Experts of a small language model: vocabulary 16384.
Below are experts of layer 5 (counted from 0) of a mixture-of-experts language model. Rows are named router (the router's row for the expert), gate (a neuron's input weights, with its number), up (a neuron's input weights, with its number), down (a neuron's output weights, with its number) and show model dimensions 0-255. Each number is 128 + 32 x the weight over its row's rms, rounded and kept within 0 to 255. Numbers have three digits each.
After each expert's rows: "comes before" lists some tokens at least twice as common just after its tokens as in all text. This comes from a sample of Wikipedia text that the model never trained on. Tokens count by the router's weight.

# expert 3
router:099132134164119124164124197146156088132109098063180123120177098155153138124137132095148109094113113107173182114140154064153051155072106113155154103098160140135108132182103090122162102113115131157108107188137157086109131101091105096135104184150149113087132169062156087112123125129159121184122129165058117099137151142134193083195121167083160156159121129074147158111176104177164098151125094099118099134163128101138055129141127150173186126077153135078089151107128130134138080136192177108099121143129119166155100132122162143141105153085134154119148160141140156104162139167123137141100174148168113110071160164086128124110109106142110116175052146091072092110085154143167173169180192099174094123176165160153086089204139149178083139148103142149188164121082154141090132113112180
gate0:160081202123226085150134143115116142051194162159127092127109166161120125174159180127141170103175147137164094134135117159173148093131136182089129068124101110196136143128082170129162132137148090178154131170100105117166138156065170144156149117083088118125103092178152074160097164053167116089106105164120110130110147119120135182056163111152126126098097095151162102149145116136169102158131102130158090113100126150194138126170190169122173072147155123117102145126148176178099174128107118145114135122099088200200135130123084156145076111156123133142145118129098161147153121134079101108119072113123093104123136098140129186154147132122100150107180107196181101159115133168083153156083062115141156106135104097100173164083085112147123185129100156116104149149198154135138129095101124
up0:119130174104152128087077109129137134095147110153108173131145091116132134166196127131142093101166166100104162088125157117136128132133123155097142109073168124139084207100139159085159137140152079194139172145056147147164062107115129186081169104093107138146145062146118144204110151121155175074180039132108104165128135094143131098099139106106173163121172125118120097186148126110153129100106105162196142099068121126118088133169098152094125139133127192126155130120192149111107142114097118136121182136150137184132091108127139144126050127122111128162193088093074123151142075104155147081157075177152110179117111130145138121162130069130147108101133056158110116106184143121131175144120116142153138118171177117116090162042134146070165209116102162112082158105161140157152165119169113
down0:080120141122183170107115096101112111156098100133081132152124146140143120112134113140154096174111083096129140141131067149134107079104170099120126121108121086102117140188117122121086101149129126142103149119169120143075173095164102142179129138146136137128099154085171136090221235122145105075144067149133166177164130142076119172140139098124107133111104133149133138161160107087113151143020131178133125071164140103123132132170074077174080094159133163142095115131082091113120162118162117085133114178154153099109136170100153107101117104114127198120139157142105036119085093119164124130115148156169176092117145159116188142065092093146123153219162146086140115144115107113195104102144130153115133090129125105162151158068128122059107178140115117109089185096177144129128070047149151
comes before: "-", " |", " |\n", " been", "1", " —"

# expert 6
router:120120126148119125155135195139149100128112104068162123147158097147110139139135132092150132096101113104157172109148142058137048141071106113141171105093155149132120122177105103119154109111111118173115090180125174087124124090076090088129077167141142120088135148056156075099105123105156125158140130155057124088147144162126179087188124135079116140158104135082159173109171118176153092156110101105127105128177126098146054138142125137151178125071147143079097170123108141128147090129201170107101106124118121160169099143124167153154105155073146149131132146114142188084162163162110169136085178162152122121062162155100114117122111107136103104181034123101064075110081155122159159153175173088171097130176157165159086085201136152172098166160120135158194136128080168140093116105112173
gate0:151156112126184164146155102146204088167130148115116109100101143141162138126156188156114157101091059114146131140111107113130080055112121049125169099152125149123107176113086079143102157061116157109160137110108094148141177132111130159164158116112136098137164123120142145137113074177127099136114133148158151144086077124103114116062129167154144061113144064140104141154158152112082144182131140145071126051119108099112134127092153134155105209128158138180118144152115155108142127119148106165200170133082147176118169143123115134142086174135157122134192110130117120112144116134123122082090113173196124133154133149091081156082112167127085161153224143075125136096166092143152098135130125055176121084111172140090151094107125067102097105173062141136068081161109106202164170080123104
up0:081092098098090089114090114124047170076111073144120148182178116135083082140126077072116071171154198121127116117139162165134182193154114183080098138156134137134177100093146172077171123206119084096096117182124165122151092103134112119045125165110133184121107150113095119150136106139138176145169157100107136124146152137113121103151147133092115154141072154089172108101129112157162111043099141121168119186133115127145136167104111126130129070115106148054185128149091125166083152142110125120109088116157103126156056094105143075119158070181128152110110153106090165168125103117127137162111122100102153162094113122131182151129115133148177079100076109131115108129079144102098147120117185133076116157167101132181138143187112184162130088083200120074136109118157111119106104154138159
down0:129181179119159159127117102142100083093104094156144135084137141171103133165155061139169120098076132129133120110102094117126139073150061138184101153126139160101157130195093085084167062168164057148143141110141143126084116108125095108158103107107130162144080151150130120169101113141127207127139147145130189120171104134138113118109132160131126092046139118063080093100187102099111102102120083119164141173172151107135100118115119157146179116105112188134132136065095153114100057149151202123177103157093130155167100140108140160091203149176112124121101116071110165200090157077133108099156137087138127127187141158101119132168101142175144142091105172125029140115157123116111189124110081145204137135134112193124119130157134130112127179168093116126162177089171125119117121122166116
comes before: "-", " The", " In", " He", " It", " She"

# expert 18
router:123137103082154106198121136134139180103094081109143089161145094149160079089095111105149132090109110106149149109079067091136089130130139170131157136176145165144159120076123093112182094160103128050113127089161150206139133082128159093066168138098145194142150102116173108131166128098177111129098113130112092174115083138114120111097133077148110166143106146110083090134161157173143133142129092134199066169142107084134126131132099134144131075127142137101164160112111051123116156141159136185152175107124131157127120120112160146099196157099137095122167130093193124149192151113133174133117115126141171163105137200113080102105119116136113076163062196137117097128118186114139152101163164072133093107107161154143174147140111109210141147068131150090150072106056083071135067119152153
gate0:161166114127129051193108147153159139136145142128104154143122122102132110113110100155074233111109140155116113103162096132129109101104078070135113161137145088135106142091152139176133135104124106095148099134091123114150148149120096078162122125098145084100145076145104143135128078198145128110126050138143154171107107122138104086074188105210082105090166121134106168156157130137104092154124117165123059131108173117139192157130101108146072105143116092084126074069076112084132116147123094113128114128103201101164157180129162128202084070103131091124111071098150158072126151114089071170171125127185157097157165083151121102179104111150166154141135117080172104147152157145150087102139118109166161119147116090046130141121120184138181094117082164114086151105151113161155153200162135
up0:163142139110160164171086170145112134118177111139094149097148110105191138110125099193022129083126132168138152068111110093169088131099109092090113128095133079157120119100139125151119125163155140088138074123117125160145166145147126056163144112163098093111127152143127097082116126176128071129125103093099128088114108150213118068151153064128069136156169150144123208196105165061172105137146043146139077127124185093130111150124120097164092147123117159086108079164088147147130134160076103097161145160145116138116123158146134134151130081127189112086134135064177158127123149108076114098174102112177172073150165119152156160141119144107154159134111150136163101127153180175161079166085166119178135154112093058114118100104112106114152164145085180156130149064157114163095132166127125
down0:141160153146116079153220119111143115129139158197171062125180117133123136092163138028139150128121160105139108153126134162146115151122133153149138110098100133106160124127107082112168089159141081063125154128113080141088129199092139153152132047098126128109153118155086177090214140114114092145130165119141138160093141125064074159156128093135083117132161125156141137140102136142168163190174150118142148132134128154141094126126131130124172095101131141153135134132193130114133093116101129178117141141130151133119119082107156148147131106114155101128114105198101187143138153107149078115130123101075141131163097053095119129147087121069168069173109094142120172162133121087130101136207150192088112141133097056159093169117052137126173112160091142118016060103098088185106143125134100
comes before: " ", " UTC", " Animalia", " The", " \"", " A"

# expert 60
router:111126146143114124154145199151160076127119105052163118143171091165126133136118131085137130100094103109154169116126143067152066141062118107134154122113169152133116121179096089109164101115113130169106092181128164087108135095086108095141097187142143122086143155059154078113112116129149128176126131152058103053144156150130168088198139158078127134146110120061161173124170119173152102157122098114131095130180127094136067126155123160168170106066144143082098161119100135126138076135197177109109118145115111155154090122138159151144098136080138157110120148110125175111140154160113162136105166154140112109078183164105135113119103115155085105181053129103076077112077156147159178153163182103182092130174157156165076087208135151157080152150127148144190148127063146134089114114089170
gate0:199128119094115093128139114136117123178106111167133107103116147174091162126148101111112124138125126075087117104154126191129126093112079115191188139130107143134091115135113112140170121134142079165149136161166135184124129131142097128153136082135157150150120100171158100155151146130161108156152132128086150198146084121070107091081120176170184131098113082183143102149127065115148093120140154105150148145094126125089131126061149196114098090113145118173133123228103163122160110108114106180178038111113127117154142151096158116123093200117107161109190074146181118138098122091155141090163107078143129255145136142148123097107128155108115080175142096115094162104124141106085145121118113144118138190135172156087143128109156155173126139069149189126147083193132094083202156114123068
up0:090124118108152144176134145160158148144160176128122071173153159155153069185088157153123105109117148082177135117119186096122122178164190124060038149126147100118153112087137157102139124059121145114115154115148121067123113133099112148094115157135059114056168160101084172054111166106117153089143082173183126072136166117133122122150102068070121112180139140142107177076085130152126169109127104135153047108107131102159122082174125113093142107102208118115171175079113081153078171193140089105110159117125126125129121088139116148131172073130177115154096179104119128120078143139133111117129125117139134057143142125138133199122172119185130188113110131152149169126175159144125141113124160130138175090119092097146125143145078102108189095180114094127140141105128141175113122143114198
down0:147112240139122162163193159098067079067064136137158091104141062184144130168163174186082138169191137136138067099105127140125101165145128181081118090112084144120165128032196180106098153126126130113064117093151149166155146123097121140106121117154115104086140088147109143073082135150116140157072134111184084141172151153112142123097115117143119160155144122158084108142170154199092095122146137131099106146128109158118058178118134122140118120141145143142095064096126110176111087122193088146151116076152122139109105138089071165130128152128123124134187129106108131138105146138098135088114125177075151106149056133122153162097121090161055096105101135110142147133129096123143080177096174167146104141165118104132101085169125131150112084132156194129062122129094139095157132111096123
comes before: ",", " the", " he", " to", "20", " also"

# expert 15
router:186163169070092165103166084105106087118159084068112147129150096164117114129114161104133112061128120136140053162151143118153108126103123133124067184140110115170170192145172156114118089084122110167151177146187143114166092156119183138128152110135099122234165116151166102122125087117144147116163124152084092120126125126124137096056113140122090109125155106166155114098160158091187043122146158191109119133107111168125092139122114086090130105160125183171189126116109118191091114167132136099134154113084112098066177095139094122189165109183089097175104147116089105114138169066137145123121070043162150183126107150167119127149149112159137122113168143131210115181116136127137122128150121125085101154152102153127093121095108134082149122169144084146059129140187142084161104133138112
gate0:122090068121110091141129082083106125161190070175068162136094110148148175135124168128135142126162145178137143145146096097146131134102095116098141150101065135096115113039131093131161094132189131129205135124145131155204160126172193193200084171158087115126144119158194117096154168145080121138112124116110155149207128113105110039145172113148079107165162126087157137112148157113156116161152092162149174108147143093150101138134160131091115103165166124130179104112201118069105094153109103132133137127159109179157100189101143076110158086153182061169114080113125148173074151155098122163117100095175137125174127151137104112075105172145118150111139182158158123122077136162120118154112133118073115147176118061168119148133137170117141097161161140157114105098121114149111124071110146
up0:154073170091184169136090140150148123106129100167154123043110149144157184135128131099126128126148137115123125180120159117132143139089123136137142173117087132137172138141138171124096118096129111154161139160114063199167135086117117109147152150207120131136088116092097098168129113150125143147170143139117116117121109096119129105162133119107121122075107077132072142153140068138108095136117151112103183175167106162188118094036127094067110141088128186070143182116092168140052143129155064134227121141159147196120137123121122112175113215113138145106159155109095118161096085115177101194146154135070099159073111098126169196094112156132111095095116135180049142111094140171148099149092149125121144087101166119145087132134130158133050146145121088088090084164090147104118093105114112
down0:147103082126129098089105102171098139103149093089071184094136154159166128148118102124122088139111115141153155094120069117120118058150129129111123091116176100110084199089171151168098128129149125128123208139133153109162178069078191133080103166142160114120112107173090165081134158171149154154079114173191148185117136092116081147152178040132082132145149157102124135080185131124117102151181140097121154097129137088120143123180141161117170109182109135142072134098137169144121140154096196097154090107149079208101086076149109145063113115107158122152110145152134189083152134082070157099097128095160126139142144171191126107118119125107080165131116134102196083147127062100158149103150148148100105098151142134106125132177166124105134119113109105174141084138131068078098178129174122
comes before: " and", " the", " which", " but", " a", " he"

# expert 14
router:161139141134092081134181101147143110080112141167153126102162107034155098088104092185088185157153139140158151122132144147055118101148199120160121111116064132077139160138119127203074159133145119084139168135157083146164199138163125151129166059079111122109122067144109145109170132117146147116113066125138153135188148136141135186142120133116135097134118184093067134163106132123080149070132116094146180194121121101128197149146151122130104117139106122162135147222102154085133130179127149149127148161053149132123114139100117071071088136138109132153137055107137124140094141097147096149129138130148174125148086114181087109133156127054086109098124127166156195067151101111149089132099146107142143170120155074120147109143128144153092063088090170143136119099121080083103100165080152
gate0:117082165105089111156097143124084122077068154112043156110094053196123145100128127159172087141181066157101146091140142138126093228173053155177123174132125103111092155122158138201152157143155160151170079100106110119113106200111133124125069150116101147109159162113165120154192136200121127145129131135120069098153111181128142148114140150148130110095117109126153107121100140085120121119129130066100241139093133118142151080172098106127127107104084123165199161115099138170065180098075174142139104080129126100163106112161095100065164136124125123140143157131108097141109140111138145123105106134094109116180157084153192152158150119139150111067130148139155149126165146170116152143170155187136113174117170140168099105157140091135081124170150159132083095129132145111140096147159093
up0:124143130147170149090133103103135111104153170148147149123086097093107110121085100183179111077135146172151141151154127134107157107140125078135166148102150190137143114193124142145144089152184137184141180180141102073094106159104125110156131117190086175152082153137136098127116093124139165174031109123158106141082192097118156075148098152116139113123128149096092118111149105148098128167108112154126132163141120146100095161096036167127110126169128125109171161079169188068203177138120115074161105160126128134104131120075191079117147170105115088175106113119123094059133121164200167139083193108119110142138099045185122165090129155113155123112155086116105157132141111084128125152219143105125130078126099108176152147138080111073142141103124102086141124117089113123104139112208157
down0:105148158111110159125089154156141177074153064113187138189121121155151085130107111179113103116177185169183171098080067128171142141143135163143132162125154135110109100134148124118141130092145040086162090119118137128180124059161162159111192127130091126162184138133127117108131100179156110140088186085106146100116045142130120135157114063182081114101128145137125134110085122100128172134133104103133170143097127107129140145120117128119107115105130143202184180127114067189102099101127124174130170099103138071099110116139114081133197118118107113113176160199105078173129163105183170106158197122190142142189134102118102125093172137109164109078151109147128138137106092148130146072137095130136110086107077203098172187118117073094122148140104091115151113131179118167126170088120128
comes before: ":", " |", " |\n", "\n", "(s", " by"

# expert 54
router:158117097110163154187183096103123103104112119114101093114153148136113142139063160191185125122144122112097162122108074153079114096115164157103163134124096139172081128104099098123135151180172109091112133124048115164139143148159115085162146122116115073162118098134140118100198142145101133109086046087140154146180163167113121171113084123214150128146148095115069156160142113137151148080143089099172169195134076085140125120098140136139194128171085135141120192105128197088104153154144140106099117166113129071149130161118075155072109149097096122130082108109082121174139162102146147153117169126123180117115110155163070117154120122133075112143152120131160183151129086091110155169134122150159099098027136110131121136166104108135170089144110156124154072095128152146140147135079011
gate0:071098122151167128102136146108137104076130145084153139186161146095116099109118135118166150120085143107065089087160140192183122139108142079081103114165090156172152138131155121094128108145119113086159100139126138134089138174154130128103105129145158160203188138144111063143071198139149120135116142104136145103162118149097137178165106100091127097178099080197144176115083086104154127047132153208169162153138124137135176098075138055160140139174083046130120124096102152132097093185165084092161068103089074166192126162156165129178130159121124078159128110149102086125150092159126101162110086146101097102175155136121130140135060106157142129120103163116064104094131134117114115162150137102095121111125151150153139081070139109127113143105096097161120060084180091158085107132089123
up0:102135165086136211104153159145115093092103144149180081172149186084129084125113171093138098165109133135101122087111120164092138197144115098116144168086150121047112099092142131148139147137081139094131109152120140126138149118178148134095081175100200116190154142126122078164130188086139105115175111123098187137164110164116165130114103127130114102121106091128214151136110163148084125075147157146096137146103143136122113158117164082131112131179152122079178117197086177176127127156135082091125082128130094174186148124091113057160096135095160035113158105154138129095114105102065117137119045158069132073098121132124171150078152144160108144129077189137133091137137163148044142128128057147135112127113137131155060120111129110150117104151137162149138127111157124112069167106151098
down0:114148150149094133140137135143061148117071161118113188192122051167156127154139157142082142169174191139132116111122130145188095097058123138144185104133081119118091124102095149170124176135163115128164153116108101148137132138119155118138077113174124122125172195224124108139102166114145169065171119133127080171127097102104184168090102095139179140132113131103103132127074075117139177133128134145144120073115126154131146156137142095157162206139065109102144099116136131180157212098124140162141148165155133146083153110174099120092167115153156106088168085107181146077200183132102142130106091103167126131172101169119133167149140147085117092135143152128134177148177093139124125114142125127135180160134123120149017169093140125165164152175156125094142131139099039126185104142145125
comes before: ":", "==\n", "\n", " ==\n", "==\n\n", " by"

# expert 50
router:166114166082152160179141133146161183099080138096156121122168134163179132130123144127097149109157123121004089187064077135143181145141117122149102125144069119101099136103168214124168120128154166114124149046118157126103168131158094126111135105192097159095146135146146187130109110175153122148146167180093180134139155137146140148157170145200113071099120143131076099118130113165119159139085092126128149117057098147114121121123115132144095166108150132093123119101088099139181127175135130107160167100158096145115185136101086180159179106156056082152129081106129134118132135133127087129188119116110086119152145159147159126131087087079112079175134119146135156199165141163148145093082104151127178129126060095157138094136141102090197091128144088080042121095160140121129154084125138
gate0:168138085210110124165141071107143108083156177125161096153116140096118149140106095124145080105139160101099110121123147210183099093152087139157120090129116080102129157154092125169133179116070110100126125189131171158102169068123138160093153139165113142182117132145088163112111086158137137184118072137112153091097133155107104136142081082099136119154179072094111137107138121104105143096111172118170122138099106158132077122095165148110159160108069055107108133104110152154160162115156109105083155113133204169156101113189015171156119101186160144134118160139185110082138166114159105163160088134138101138120155104090109130098147137131124139107139100125141087137125074135129191150088171199096122112087189118143138125144112140222168160203140112113189092118103161158159127118110135
up0:111115094099089126069118212145181182148113081123115160125145098097081120144160185112111101155084122140149163135128118062114145184122143096117125141076122155149140079106157099128070152214152141156154123059135095095140135144166128142156130141093112106134171129097099089092145213120129171092115140116159116168181129208096180138109155162150149157131113152162142130121119127147109108202118106123128151107093150107162138125125116156156093131167173181169136071170203114099135113119129163155156134140109076134119136168066126118116155108145094108163085113119062112180096096101071144121070162153131138095117115168153175081136134081113071140154090158112116116126145184109099079132169070075198129143175063091094133125081141103111078131105160146150079125133131078096061121158101119
down0:106107173171099096119117104158156153083147118053113072149136148126116134158113126118135111151149128110052112138085138109135151088187069087183101123086114107103091156108160125155116158098099112126145128179164076124090079139181168093099193117146155141208090112180173111132116075169130097162146107070143059150096147094057108096151137140130081154125161149067108154109099101098112128158172143164114172152215125125118137146159219123112135131148130131128165192100087102145171163185147121148086093158102165111176115153157122150095082107127126110130111142104150105141138130125182140131125108076125118100166145106071130145036145163165128146139130068151178097134157108126115158178126150142095137110104129141130117131184137145125148117111112187134110164131118219146085037158097146
comes before: " the", " a", " his", " be", " their", " its"

# expert 0
router:106123137164107123149131192145164081146109129068171123142158105144137159139132127100140135090093107121156177125146142093148056148070118104152157114120167134129129120185089093123161105113117124171105108177118162086121129090074116104136088175141146119096113160065127064139115129133162132163129138154043092068141156151118170088172142141082143155162109142077153159109178112175159099154134120113136092124176124112141055119131121165178178129073144149092093154097114123139142089134191185100103104131142108161149100125142161171147112141063151147114130144135139188106158143157121164126107164176138115113089161154098130127096122117139112109183050110095062079109067152134169170157183188106185083145181167163150098066211131158171071159138123134160197143126069157141097113106107159
gate0:090094127105081090140164118066114206134091117163125148122112133134126113086101130163130132120124148123134174149150134180048124125158124171137138129146132097209110088024105143146126138152119123095132097132119133169126111102103130051129127085094041110170152073127132063165117132158111134148124153144137111109101175172122181138056128101100119087171170145123101134129162163170124112114168148134129112121075140110137118130158089154150074155128128114187141133116170166221133102201087144129168109119106154168138116080138118119152176154135176083112146144172184101084075132149107115142178130114160111112122134111213122102139153166071106157081146136113132158098123153139088074089081160163122109141104224169128187159114101113111143128134142128096060182120094178173131122134173104
up0:072095157107147123135161158179169107143115111113124165162090101158140167120075155157100135115132175151131161169088131120111115071190178114086113122123141103196112118124088069086176129125185122115124136128092160124148117141158157162147136111082111073175116074128173120116143187172092174144129129131129090140119130150209099136133113113115113140133171114187142121078155097188117084152149148117125081152146134107124074160135193151118076106162098117140144155123097163189166114108073104152158126155134116173138115089145106116147128105144154061114168117178137102115076127142117134140145195115174022158128196125123158128129210128125113120144148166111130108112149136149154127076048151098184144163119135102093107147156211101102051164101137077098147150178183144129125101140048136
down0:110152152179135166135102095113109156124128121113090102134115153075139105151104113105182115158110146078046127110107157179108106107128134152121208162071098139117072144151137151184152135119153137141125115141142128135142165130039174137087153100132078137092137150106110112068160222121172140173160085117177100117174116145164099042145154161190106149127161194157097087107159091167107153111117173219146108136177096111103160128113122103102140142172156155096106087103166112064165095079100125104106173091093079120176131154084087147116095040123154162151128109194076139098149170152146104117065072148089090098139159140106105127132088118097129181120149138083145109094137135171137153131143131134193179132085128133074132141093154170120116128180100125131116112140132099139130112125134174
comes before: "20", "19", " The", "18", "1", ";"

# expert 5
router:136174173097142137150103046157120172091173106199119155118116160120166102150140104137139115078151115093137124122096120148139255125110110117107088165145114117103137123120119094079123153206076146130145117113108087107095113128180134165096176152145107186138110138123173135134153195099099098130126164077150160146131132173074131113099163080195141145145171056123151104151125125110060152117113142181150081171117112128071159144129119180063164109112087087131172104117175159191094148149127105134131145078146136095157138168133068157161124152168161144151135142090095115076066154095149176132142133150104113090129105104113129176067142159100097107068155129106194152162124138120082129177113096108108071083125135102084119120086087165096147090154127130180138129169127149138154073121073112
gate0:071123139108123187147115091176160122120105094087123100128121088128124164043134183102161119131128161147125138165118125115134125168158125076092120100158153137110145110137178098153163112091196171084144183151124079082072095152145111140056181113117089071134116116102098138064081130150138107168143171133126181061118105137181098176145119123162053156117104165075130145139162077118074136134097154111143081110167091133167132150165086121144121163153111107087160092164131098097132146149074105127101104155144091081166172163143141157138165158158131109180095120160147113124084105145094190149146144099151133108195126146073101137094210154149112099128105110152070207069183133141121070121108113106166089110166115121179092110164140145158152151122104123142139202130156088148125155125121204
up0:146101094101126125169157134139101130122151131182117169142142131122144116191101060130112154111173171160106110154125101106092128066111076147155166163126114084163147068159106122142075149098105076152077146115113132129123156185114148085135132162146128118134083101196185117143173123081183180123085175083157098143126180139124173117135126129109163016133112106141194084108126128125073098108130128116100166155143144067105152100158113129166136137162123099141132176071071131161151123110137126114155128104155132133117084071126110129093085126165144147087149088043110132131160137134118079072146127119098124147119141117199111128158068097100076123141105117103129076178141180108113135181129132171110116134147147095082144176162130149140060052159179094093147088113068098141154121159154034
down0:142127150147151177131168020124088026171102092103112137126076134050170073116087088156111108169086151139133073127109119067152120089088109161136103176119130121108112166113076075137115130109104131198156197114106156177121124120059137126082136156122142140122065124123102152166122168155115134146117097157140122124098119111180113087155108076214137116104128215165092101149144149139159134131114093151151129109159086114160118141160114119080113144154150082157135122150159147124099144130115106135110114160088168133100121118088105099084146156096083114169204160130151129126105180129117155152211130082117107142088123177118161143098107123101165108168169108110144146137092101105157150065100101121167147058132091132105112109131167162173139168142080081092134074152155104150153142059156158
comes before: " of", ",", " and", ".", " in", ".\n\n"

# expert 22
router:102123087071135100152087110093051148122134179132096085176126093150147107099191142088132113144120119141098140138159123101129136115114123163126132142105175178140164106131108129173101084112149146107118137117145167107066093212109061092118113118170093142101084121190106112130069109093155076135152159133105101097082166143168135125095166129109124172151090082100095186082140143127126180101173158107121151089110110166132119128114132148083133099139122076103135133145120109101178149075172143115117123110130154134083118140113146132168127125167104085160161172133150058237208111162119129083093115110069080134112137119134186161076106179194169154152160139179141160139211105139118184071133109163108148137098136121085158161131093156158120156139125101126075080131165066124195122154176131
gate0:060111101101183128116111147150126149104113088123149106098125150150141161125127122083132177077157157193113041126125156152155167144132124177158104069138145085127132135122132159122074113053085121167130158119167162157163116185119096082140146116181123143137091092092144104126072129114151089055118161111118168172105119120102101127165079122127089147131119125090142107154129123144037106100127133134113143108122174108149157151203164089084073152211095126113116127129141154177124134119117107087111095159115185125122190198080169143109164142119092130116129107129133166131041156095132101141107139166153124084118055109206081169109171147161144158137075180095173120147192086139113112089092146122136136125112094071146119170121121168101169180177111118162143137199111134110088105159147155
up0:122098177172120093144142149136090136088109114137124100138137127180149098144153090139096183087136092168103107147128147158175153139176110156124174099143102143081165079147110154115143206058113102103146132153109164183140108152146154132144209084143092071137148165131072076111138161116107102120055117085137127153104167097120119125105114146135055133161064108100138120186125161145118134143083082109083138095093130176122128141106179136109191141173088106179091174114118147163149115111148111145113151087176119136112155165126078167077167192076084078101101159163151121105074102127152111162038099147186136127153105147130125105083135121201090119130139168110169172135118065099124139140121109143157163093116141172107151215120119131061139137149151157122134156063105108109106177083175151
down0:103167142115134111151106097152107145150073118138128124072151141081151115161123075106089111140105163153123149159121087097079132138179117132118122110092130111126056143106118096173142099082163117147088109120120077110157114117108152148093160071118111160121074102130128125098100084151114142191064133107154133106143128086161112145093156153150094170116110127063063145096106071126128157107189099124183099167102126137152123143166162114111178108092127125090123169155148181063174143096142040153095094200189149134088063151120121133175100119170081154084133119117151159182115110139101116105108145119158117141117174065105104169065111092181110149108127090062070153164141123103106064121178084109104117162141100138135139122185078143129154116214073180093145110176117168150111198101125101
comes before: " ", " —", " Chevrolet", " USA", " \"", " L"

# expert 30
router:102109090057136146117145097136111071134170118113107162140071093138155157182111148131179119084140135120120127106161126104136124094069145111166156128232173161109178102079113128063164149187196110114085130126104106088173155108090141118141178091132096162080109165151054148111109182137134143149182126128105111130140126096119103122151111078085087120146095157090173144112141177108131075156122098163126119129190129102135147150095095138159181143098145128121163049088172066116179132090155167076115104101130145156145149171119184161148082138141175118108127066098099085157174110152137162182119162191176108103096188143118120118094110107146204154155109144118157089113163141110122109093096149117128139091128164164069114114086166141146172105113136125114100145133139201083170104123077169
gate0:154113110129129133138086169147068124138113165153171126095153115148043106110127120128176150130192208149126128129093113108111127182166076129166154059084130158106183193085035167078148107188158121153088131135078085109098116133146102041180078119147157175112139133100162104121093132182117080168104143103153099148155089155160068104109150168164084173106167119103133124141127160113136136160122166114057155131154119104107156129064133104114149163139176083074166089126134124094162080096116121100125147149127168128157122115149122112129111089179176125168129149091162100092087135121137103115109093122138209195175071099108113122109098163162151126034155128121162126150121151154127147096132106139153143130084127155117124137113121119083079098145109121114141091142119167186119136054160178
up0:158183171149135111120108162126119154117138080135131151148146049059150112142135121122109143111120109156114077150146177150073095163139177144095124161113069083099075149116096122169128137098129151095147099157169130204067152111066097100102107112133100170134121146171104105130068146159137089131168113129111120168087086154105143070094171099080157169111129188108171140080140041158165164135152105131145083117128050138129161166153112170180129096137173133128135140062126148106123061118179097170120121160147135131107109111117124133122133073163113092107067156131176203135159101143110122137113136080086131102147162151119098074176108083109148147159161179088169187119140096104157107100182135095122120155118133123103110146193163134126158080133126056211142151102147103117105156169110067
down0:157114148101079112121159176075198105153134078115086146138125119075127145167174111083109064118179140128150112156147180103107158136121147117075131187176129097086133182053159082173119115101147164127114155142140148122124201163121084107111155122112113105120154100061134141161173076149178160152093139123115159087114046206169178107118201105091162113131131124120101090131066111116065152138154095108132110138087101153159146145108176118153145129174138092079098126192165161092083133112151140181117088116148182141127140146139158101048136155114155082102178139158110104060184066188079116146123148088075159142164061110136089129112118141163177114118143105141145133140128136123143135132144132094119127137103070101107124146148144155085122120136126138133104195089162135095096145121169070
comes before: " The", " He", " In", "==", " It", " This"

# expert 33
router:126139158161123142145134214135154086143129128053175129142181095159138141130140126107151121104095108105159185127138144066151067152077103105162159122086155141142118126195102100123161097133110122162108112180127170094136138084089093099150106185148136113099147155059146078120117140125156146160128108150053100076133152151120174070202140152077131130158115135080149163132174103158168120131134099121127093123180125095127057120140123141169179113099167135075090151104113133132134100131194191111096126154135127163141103130135160145153101151088138157142130162128141171100143153167091157138124180180142108092068157173104134135132107097153110114189054131108067090123072167131162165166166193086175106144164154153168078078204128156164082145152118148151185157133073143133083119121104173
gate0:183155075122179096108149053196140109179112123114125128073095166134157140085118122108141069194108151154091143109100171100193153098129118147161109153161128091075172151085076147139119152115097113182128148090198101146156170098138144092126133072129141122137125111125172133172097132152079166126158103115167120148066139187150116141137144142159185125077124162133112094102162099145120139163089123075103115131096147114123134108165153119109128139099125151200154165182130173146070116169127150070154144085147162098129131178104145138039073120128139069104063152086099107185099106072153163113173061110139143180141112111139141164181119180139134103165131138161119157123138109142128104127128117088139184149148127122127152141126131173133193199083184136125160127090135190151179105137068097
up0:164120142175059129135141086095112109100162087172172144135066109083081161119104136176124139080126066117114119133167154167069122078150163163132143100108069175079126136109155140083133091097197088117143109157107135143123201123112130086120087162125141104102137111080124155116151054136128140107140176173092118133069121037091156086075133145118115126122156105124121109086121097135168068129126149088174073144156101174125115130089104104096131078124127156083155112108060114060147141144157076154043111172057114090154157072150136144084201146101105158131149108100184100117168140124142103098137121173127116104136135112150088107111122087105152130147149117168117165153144158115156127160117102175121097183136169160093130121143139129109089113118171098228145121192114119105097171141125084
down0:176133103113049127114182087119076089161149074150161160162144118136128190118073157095156153171103101142103135120124157177147118127136139107133104193158102112166128122180154150069133081188146193114110176134137147131165114152118123078141123143175153143206179106123102139143094114188147118153071148120155150162102089167046116199102176133151124116102126136150094124126154151136096114173135128099176091084188134130152143113100095102143134131175123023103134143123124173155077136105162151161102132131116154203129127097107103127189106153104138129115192118151090127164149157147148113092153152084161113150056102096175090128121075114108093144066123158111121166163079149147078117090155097157154066113130140134100182145167143078152122205137116140134077156175125117173165137140121124
comes before: " the", " ", " —;", " a", " which", " his"